config = dict(
    activation='gelu',
    router_noise=0.3,
    vocab_size=16384,
    norm_place='pre',
    parallel_block=True,
    init='normal',
    doc_mask=True,
)
Below are experts of layer 9 (counted from 0) of a mixture-of-experts language model. Rows are named router (the router's row for the expert), down (a neuron's output weights, with its number) and show model dimensions 128-255. Each number is 128 + 24 x the weight over its row's rms, rounded and kept within 0 to 255. Numbers have three digits each.
Before each expert's rows: "comes before" lists some tokens at least twice as common just after its tokens as in all text. This comes from a sample of Wikipedia text that the model never trained on. Tokens count by the router's weight.

# expert 47
comes before: "\n", "\n\n", "The", "| ", "-", "|"
router:166207130130100063084157079118165129131149109139148152151070148122145146114165173133116124130037103146095127102149133168122162138165130146110147151084099124120132127103103133090103091147102171142127145149061167077170156133082117152120137145119134139127132149115128111118083159099152114114100160127141130128119126169136121108083112107142122121138089108146161131153121150121143145099108
down0:115159131116118103117131120138153129115104140171102132106101142107129120115123115114122119139119097125138156141101108145144124109082150158124124126086146094109123134135138125137138167105091098129133164138132097113126123124147134147128102150135141149135173124151147135126076149160107150140112117121123138118128126114159150162163147118090112138101117139141117117100146148154092106136171
down1:147169107144109122147178116162139162110132089126125154121103150126155153132110123133130098083096138135151123158085115137132141114130162082119114126107084118143140140093126121174204120122151133194104102117138174122108138090164123097157082122140087098093183134091149136126110117157146154127127140115141160101153120147120088097144153124132121140102110136132117119109123173155096133116171
down2:106152086133128132124135088145111075081140127130134111099166144094141112166083122160107114143125178156134101131130151120106119129143120127150121118123142143120092145147123128124133144127130106142166164130122143155130147114148116145138182155124091110084133124136117130116117122170116121129166123161132144109143139129139112099160154158098166151098120137135137163124124122102135137157101
down3:122152114143119123177117134096103175128113126143120134106065073154131140119127131190106115152146068135125141100138119158165094145136149110128073149126121123132132132083130123144137122105099135108147124150087147142150119113129104156171123139106164122101122164155107166114074145135130112146155126159103140120118120148078110132189130145127102164100114162144157099127103135161124104108108
down4:145161146100108127124084091126129137159128131125156157127138165117103137172136138084152146107063130091177109116117154129136156143162142141127129152144129080111129161141130109129162151104145111089102119135122115101129047127148135137092127164113129071188132111161149121128086133163131141093140127123140111106143181116154155133158116106134162154108150139174152141112160132139147133134143
down5:089170106152131163146126107134123140151129172123112104107096112120132150152111161110122129129135074131150153166104158128167141146145102084141144141127132117126120142129133106127099148100113070108088114150130136144148117167133122108105113153137111114150087110142120114142132167096140149166108143122105127108127151067123150145149158172135104150134124094116146147075123144117172138084116
down6:111144094141181157164126152114138117138114147158145137144175129101117107147145137132090147157136138150144124165125159128115079126152133134127113119162130137107115189139149143118135136147124151136152137086153135158113114116155092142117114100125181118082139119147145140121139141148119139113118146088122162106151112112119124128174143143114160138133146166130130110113144160088105087147184
down7:123117111106145131126147128134159120092126137130154169138144131118125135109099120120155104125136121149114121159192105124120184157130110129088139090105102136137115133135111137179139120087170159175144073120123145140147143102096159153138116096076150092104092173122098097102154120140080118108104137141133131060131105153122106143109137095098115096118118146102156119131115127131155192094114
down8:100124126108166117116175123141102123090123096099123144100120146104117135139101124080155106134126149175121129050137124123116105131098105118145158116096108094126124140090125157112095126143123135117127150129125132078169096112106154141102157129161125127107111102138080121161158137144098130123174172123165086139150144087143117087147127150097146167148111148119145093148111122105103120101116
down9:150182105138113125159115099110144117096067126104185075140155128106150136123121094140154086142123141153125162162103110127132116127149116143165110081099131139129119138108095140149119124129144127081157109169136140138096141113079142135135128148145115138156152102119105093135161104052108142123118089111145157113115152134113087145140139128117173130157167131113112137144145154135146088143122
down10:140124065103126141120115122109106103146109100147155108158146117095186132092137151088144105142150118122139116121147141120114146136197158145158130098121124150151099141127107138119154130118135133134133197152149164168111143116140154127136125126119133129134099102065123123120113133155117106115119162097106159146173109110130121117176123166073160098091149133105110169156121136114072137113160
down11:145112133132108075100120116142138163179091144163123154160153102117137160147112146138133152147100139128165190124127106099160115092091116103195104094115100141135162098169104125122147141089126130145114101172139080124122128159123124106130116102103137159100107117128181085150131121119111103160139109161096133096135086153116171136121130101139090110110097151139139131130070150112115128145122
down12:106148142102141118158151125167150139148149081122075130165103089149131179149176141103159116122109077154181133089089110123107093129125161137116160123128111112121098104137144120135125166125143138132082128105150165107171138162127096116188123076109127175116121105121139144131143154134123154135124075137114070150112103136147119153112137151181136145110091164095130107108118169099136095098141
down13:134123101115162113116169132114137111130147110137157137144126060157137155149057128144171112137106128134107102086139140149091133114149119151096172151127103133151106156152120163147110150153100156119123135098109165124160162100111113157126143156162155108129136113134119168141140119184131143089116105180103125139130136113091135125117128109168139129099117119119106087133135147147155098147121
down14:074105108092137111171110113124128175074127118130148079110122141144131091128129130165147135148120149144118124127092122109143127136116151149112189166119126165123129135154113154121139096146120151121102149129098153112128144117123118175146146141120142122111159100108118165177134122098156191135100140108142126124155152153151128133163160105140146149123124115150147116141105131095177132128110
down15:122151132122132105105123127110126131130106146123085148068098101105145112149133078112107112099129124127103148134133125135123112142143145113126103102161137117097129149145169135108101125104161140138062163119155084097097085163072106113161138154091076163107114160077173059108122156114126115140167105120126072133156115152116143078150159106140101132083133119112144156134097124138116166116098
down16:090117107110140144105101117117121076138109132146103078145132156117115135117164133154121113131165127078115111116131134139143141139138105093132142131137138115118113167120148141127159082118127106080134143170129163117137122125163155082088151148107129135102120140128102135120109122157124140127128142129155149121136114118102167096131126115128148117164098095126124066135138103143082141169134
down17:101135133110170131102121114154167127139104132101128103150097110169162138112126118139118096150144111092133171126102159117148165131097124149102150128146144119153137138147106155138155116135123111135123108145138133117146126143124139100125114094149149122110098064114107193141127151131094148132141133084153170130145194132106153130109162159125134149146144104091125152093131138159157147167123
down18:132102134133199112101099124134126135152103149143129156104133171154106135067119120160132138121115119160137149147143161134130123124088118122152096161198112134108104139137128141122141075114102108085155137106147149155099112151107123094125115141093111099093124133128139110100085161077123100124142146129147105132126099094147157114134125143113128157152117144108099108136133124111105151140134
down19:110127122108135123118098138100137121112100112121154138114106132150132170095101137098106158101164143160115110155089125157087137110115103123098160131076109123151102129129128137139111095136080125137074099090128137183056164127171118114123108118110116148090178123102143123128175106145143135143134144129115122144149118102114121135114132114129114133126158138154104130161110111143119169151081
down20:104123135107109077113113144115106135151107172089135143149133139127126136163105102128178131120105146149147171117092122154106136159142162137089128125119141134138135094142117089086146147141141136123105156149102073150078140134176112132114112153128166131108121107134135123123137106182147137118171103151094144131163128140108148146196141126134138133076121136116146136147121154127121120115139
down21:103091149112117152140115124155108100157120159114093141159150111087098116118135122140076119117139096104145111083090138106143151138126117096136147120144146119107143167169089110109113158174105120124076120115122114123148118154118095141138094102139123098147149136153148099160137121111141141151131092091116142106148115125120154098116151147102125176086153167170163126164103083153141134135092
down22:075160137103140105115147172127151121132145090112145151157112178092126148126184106150150135129075129119126087090140086163146138113109153193166123104104126110147144133151158117139149120135104141156127124147121172119149156134126130109121122153145130109109120112122158131100126146098097106146116105098126121151081156084155136129148103157148066139097133115106124151099119120140104121102129
down23:109137140117125097124147096125114157138108117098136158131130125193132140143171118150128106117142142137149157131189101099109106115092118168119129147152093129139143118108128111104142144100179140106141170127128121120104099159116127105141121127155165140098158134104138120132116140123134117144146118168147107137167131147102164108094134117119125160150108173162177126124121166180135103095136
down24:123158142147162104154132107126127159116155127097122121122175139106160188154155100152165135159122135140137092095107098136152130118131145185155164183133172085126074108135086162124114117085086119110103106082108128122137104132159112150147068143141144107083135102144141180134133141133106112116117110117104116130099113107148118153150110127196121162141109096107119117146110169146159099136139
down25:109115154128084135161089132098092104119101116129101117127133130143116134090196103081121130126153138111113104133108128127114134123152144132103137165111178094133110133131141082130116154157143109153130129127159114113124130155158124124121120167126158149156154163135116148139124151118106132113070093157142092103161101130133120109146172174124160159125172132127125104165132137132072190134118
down26:079145161137107127153131145148135106167113124104149096149092142154148145165138161150132144106117114113140118135160149132107107157114149105126114146085120101151133111156151150151132161111135142114141128167129154134147125117137141108134113151124114160131053113112134123140129125150139072124163127153127092179110143130137115132153152111118063142106173108150152124105106132144164146117137
down27:161138142102164154119098173114145108089126123152120136098139153118137120098128080115097079101173161167141125181143136110157092118101113119149118124091138153094101138144089105173155120121169179131145180111112096112096098116096138117138087191156136098100146141073184152125102120135115126148123172128130143108092111147159097133085098116119126137146139101142126179139126098103122154115125
down28:127147150101111113151084094117113167110122141085092134079094109145088119103105114114124128158146107112138113103120144112137111124093125111101156134131146160169120125139099155115159111137054124104141132128136125139133114127115131111107114093163149178153118134155141139098128116105137184185121183128154109126139100102154152096113092148136146162141172165131139123116077097156146132141154
down29:144143159154136105160118121133145135129111155119126111125143143134139134141144148156169116162128135116167131153088089138143138122142178128117151141154104156175119133152134099137119075115138144131137132147118153121134114126155166138100147144120114105109149121179088067143118143110121132117142131150164124107145164131136147103108138116103129177125157164144099143156116141093163169147174
down30:112137133144072172150107128138145135138101131146106096110133140120106127197095121144146111088131101104099123140162132081121126127156117096128129115135116081109094104106113052124141122141140160123118111142187110117121097071135140085125137098124136162114143131163154109120138145059128119136125136117103120083167116110113128125151172116110105097137103094175134118103163116136156105127095
down31:112127153091119129151082118123117129131146146075159156110182162093135151150141095124103112130103122132124090113121144114154145132116129110140114127113143135114142123118101085181139121134125087152092109128163142119114095119142146159136101139149097152151118084139175105164097133137148100142113136121123160144116103105129191137113158104087111104111104164167135186137122159110122104097101
down32:078149170133147129150134154115143113147142141142094120149141101116163121142127170122164124133118100157097181152118131142142113153129153096111083155146154097109146109122124150138101125141105105093155080145128112140101132120130096135152084081112165161092114113134161131105157167131136152181136100088133155175113156092086133119132112183104114167102103140111156118140145129121111099106171
down33:149115131148140118101137108085133089134120111126132130114117087111095111111187149128110107163099160129109127143146157089147121118109129127097128112132137123170126158107083127139114132127139125064116166144132146125088105146131127134101172096152104133110104149151110107155140138146145120148156144151133121144127168129120139197157088142137123127101107192129072147122163130129168126117144
down34:094160137164153139145112147124119084121142141100049115144110151115108115118130128116119155111079137130157163141134125160152124156083103149085155134103104125134113109131116146147144127114089116162114152122100077140129172102110138078166127142130134163126112111151095156100151141126141130126132147162122096116140076123152153100122149179124134133117169113076092098096110121113115065139132
down35:115135109120100129092113174127129091124149116135127109113152129151113109128106156138151152101100123158166136083149097126130140126118110196155123146113126129153147128146139166121154129122126153145122138153165118152139138132148135091149127063148162159112152120127162140164125163158071121160108078113130145110118117105106126134158111126120114128097103141095136084106125092102118168120151
down36:105090130142149172113137066197128092108125153114100097090113101063061186159173147122129125153104111085111128115144147132121098087113134104151130121144151103100083143158123158107130164111090159120159127105148125149143132154143133141147111136130120138064109112142145141105140118136121134138153128133177159103136115129139149104094120155117105122117133127107073128127141102126151120113127
down37:100097142154104105159111131119150138161107103151131105104136112164137100164139138141149091129099103146104116094114115163139118166117101103155121123116089115125138146120119124081137170133131172127184146142106115135102104117128141146149104131156100195135097144123094106119111136121123111111123117162099154124127138159182114138129131154138163120100141147132153117090133131122137144120127
down38:168130090130118108145166126110142126128114146120106112108126122163164120114137152125146126134140104086116148113154196120140152136163126128091119116115122068149133124171165171145134176098089114115148139155111104065142130135109124112128135093143157142096149170128112137105114146141145115150127112163142109164091146138148120166098152118122079105130135109133127100141138135147135145112130
down39:125123150118135121121144167142119085082137153126122086111123089157102126121122076148153104142151175147105163130178143093126093144131109102181116106113140109126127120123150111161139128143157106146123175122155135151124129125145087110106115149164151138131142130129142158127119084096092097145102141131145125159112141117145171128127100130129057164150111133124138141126154145126096128145112
down40:151138089169170147180124113156130099099157179068132114135153123109136134111122134147125103116111125117123153142095086090074121148148135089139154133140134138095086144155090081150111161117096102107158143121106105121143151101117126122176116153113112119166109108108165158105100131135157123089151143126149108152151110113169117115116160121148141107086186140112081185134135145127138146128098
down41:111157130112140145101143158108136142073114121152132130129148124152131114115065163143158136137112153164128132144105125092124143116149132141090088096127134100117149116142120141118129108116160147109157177136139106104107161098076120150113148147085139128105130116142127132163109148181099170107134099126133152176146091152154115099140079099109177103137114136129128126114108112108135119125126
down42:102125102148153151127117115105143113194083110168170139151196136142124149110090138089142149120110108119149100152053145146113144130148133158127102152150094132127137119172121157137171136120133113120163071113112130094123131139153163103114149130115089161125158127074130114145118141144071151115117088130136130121112105097141154097179145128152105096095156111048119126126108138107118122108152
down43:146133116096159122121145145114130124089122106119148166091165146133127148100170124118139153170134153109126116125130173184138152118105124169133097121160137088135135086128132152121108148154149140159152151138155150129140145131127097120112175146136109167112156138098102089154112123143092104136142159106150121133122138118144144153147130110129119130115159128143102148140143122089130120121163
down44:144117124162138138141133130122126162163147128088168130152109142124137109184111116119114125130131187109139107136081147157133145156107142133134142143139116141101129149137162112141183097139152143141110099144140146136102124052106115103112100112137151088165126075119095073105153153116122149130114121102143116129141143117121143120130101127141136151134144102185178134126112093127157147133135
down45:115125104113076132130139126135091129109091116156096093136117178141107115157146128160132119101139144111139163110102141154135083093133130153164161107093129126084126134132137138088139110107126174081160119100152121093157144127133122128125139116115128166104147149150079112102127160132150137122136150132119118141129189169111136110122143182153190156102097105133108101135118144136120102116122
down46:082151098154086124109152112112172125160102126164131110119128095178158115162127128135124145121128108128124116161128139138149114137143124121151133112130120088142121078134135114135137149132127145117142118153144139122181115111098106108131136112104150122154119133128103137162147139127152117100129091133068119134111136162119132130153159153141121137082147102151165104117141119139137136132130
down47:113150138105116100163121109179116132132131143134112155103091115128139131128158159116101126103104114136119104113101099125157140136085101157116126143127157114108094167139138147159158139111118129130120170191110092113097102105082132140164095169097136171108131154127113138092103127124098122151122124085148144118131117137130101136090101171110132109098128174137113096113121143075104137094113
down48:084136113082108119145154122129132162129141154108111127120107125100110111155152097172147136091158109152163155110118112143130147130091113141125135126156085108074163104078137086124108143081169131117104140120153103146133136180115124139145147160125128139119112138170110121149145182107115160138158114164148101100125146122151114093143118159120131152106149141166149100068137132091143149122110
down49:119127094125162157058142147102157148108143142130167151159122132090128144119124103116111127144104166164105111133172097117140090167118066143106133175151125129167117166108142077099102118109149172127083173132153121166155104113118125127100174122092088108150150152110156108117128128127109141125113085127132116136121109143077179071143160177149074114124108084094100109159106129134092115090117
down50:141155155127131159178126142118089113065126117118171099154153119182116123093151128107120156102142140110117111116134181174095156121157114179100124142123154107151134099144093131142157125139133159106144102130132150123164146126134150135113157148115143130118110128134123122143117121116124106158108137141105112100119153115085111149096128118083142118138140177169112151125050114155137141148156
down51:118100154148152126134103134130112119136151102131166135145145111129115177085088129170141153113099141094142085151148111107118156119104100128121166146174124119167106122152158121117121100108154168133121129153111154108163104139153187121109116128115119118120128140115103139145139063164091082089164126115127137153106157099136122149136178099102132146116096103139154141111111152149062102137156
down52:114137132137149167095129121119097126104126113099097093133117153155114112120131093116151163106159126122110137150143147128085115105110165127114134107092195182130133103101147117127152145172106130109144104111152176139139108142142155094148145134111118121129132136141107097147129080113105151140123104100129135197135156100115147144130176129125110107122144121124122130154129152170118138115134
down53:139144108150136070159127117138122154137116133168143109114171137126126154130184140110169156113112145112127128139078104120113137067156141145125129163093084114123115131125173122120170106120132154165110073163166153136106142159133128130126086180108126129153141140176132105134131168086093115137171117123132127132140079100161156115161164173157113088170125098146140130133125140137135105137180
down54:075114145112171094117118127116103159128153094171130150115121144132150151153148131137131079124079124179135102103160119126143151142099090157115126118093117075126098167147137123129103122139126138118134103112135149114125109125178145102153104088116133149115123167166136161144118121095135099111131125151117118096132092117121092111141129140147169128122170143111188096171159123127147148093070
down55:141114114096091120196126115111131172130104104129111127149127117109073125154103112088109141131151141118170115127118127152148155164115112149064138147096147152111135166108140123118173133159148103136115119134138160157105105107118126133155101112162109140167126116083095117116099182124177165116112150128107164088108121122141118163119130088113187141122116118145106165116136110105140138135139
down56:104129117164148154100111169103128126124146151137090143098115134111132078171095135125132150096095107098151137135074139112125099137127145169139099100127137139144113118107152181160103115075130147134114144135129130155105102098163129120171131104127118133114136120073142110131153132168124136094173102119112132106141128106083132120147160102102126114071132120126076133148138153110142144136100
down57:144120124145110085097174135145091139094166123087119155114135134148131139176144118163171130139139100167120108101119111134075131115132138120111125091136172108102162100102122116136059072141123106098127117112139169113114093137124130127152179102110088101126128177152128134104107124129156085124133140158143068131141121104112132106129163128099163123138094133125104143142156129123159154035128
down58:135109165139117130169094136136122130127130137158151139116114157157151113118125155124122105090125104126137109175095116120076154159128190164138142112082146111108121103101158151155165161139127121115124123098109186099117107127205132106139121089141159157128118123091125145140162137129137144110098113130121111145128127141110122142148153110187157106155126122154098138145130120129117136133153
down59:098062137134119126120133120117130103164131147132117110119111156147144124100114116129131133157139123160140131131170136132107104116092151142072127146099092173103157161139149142146117087127121101119162116123117103115116092105134146152138124167152121131105171123139143119140109171082137134128143147098144110137142175138148146129132109113082077174101146145106115120132123118123106142105147
down60:163131166180132092117138119097140164133150121112167122126118102173138137124117140178154130098117127126147121136128130119107128116158125125129136130120112158106103099105133115098134088098161103126079138147153148126112077135146107127106155118076145115093126076140124112162152145119170152143128109100098106165160164087168144083148158135143144146164124154147156142135124144157116174166117
down61:182113151135099097134090121151133126117124132150147100117114115143124132135103107120130096154115112126104119165153135114174105110111133140103151163116104080131146121140152096102153132121117152099091138101090137084149062125125116129116105158118103142117190110092130129114099161077125143121103141149110081153127141151133151140128131125143160166113123123144152152155110174108124143166182
down62:116150108128151113094136104164132148125161166174158142142109173119167085131153103126122134080159137151114140143112133160114163108099108131160082121117086138128157120131103144112112093118164119092116141126114124141150136171150131093173141130141116089093097122132146117160147147149145071125112098117132107131093132159113149106151157155116090143136116083183078098117116146114148100127127
down63:120122129135124131140077139097108142161105129137129136161125075123114134121156131144090101083136077114113146103140111150135076081087139114146173150140134118148119137102122147114135156158154125158106128116100120180158128137132100139123119123146135136135135114092110159152095118125166162149173043136102124115107149128163144153148111149117153130138157142144141092090091123099113130135169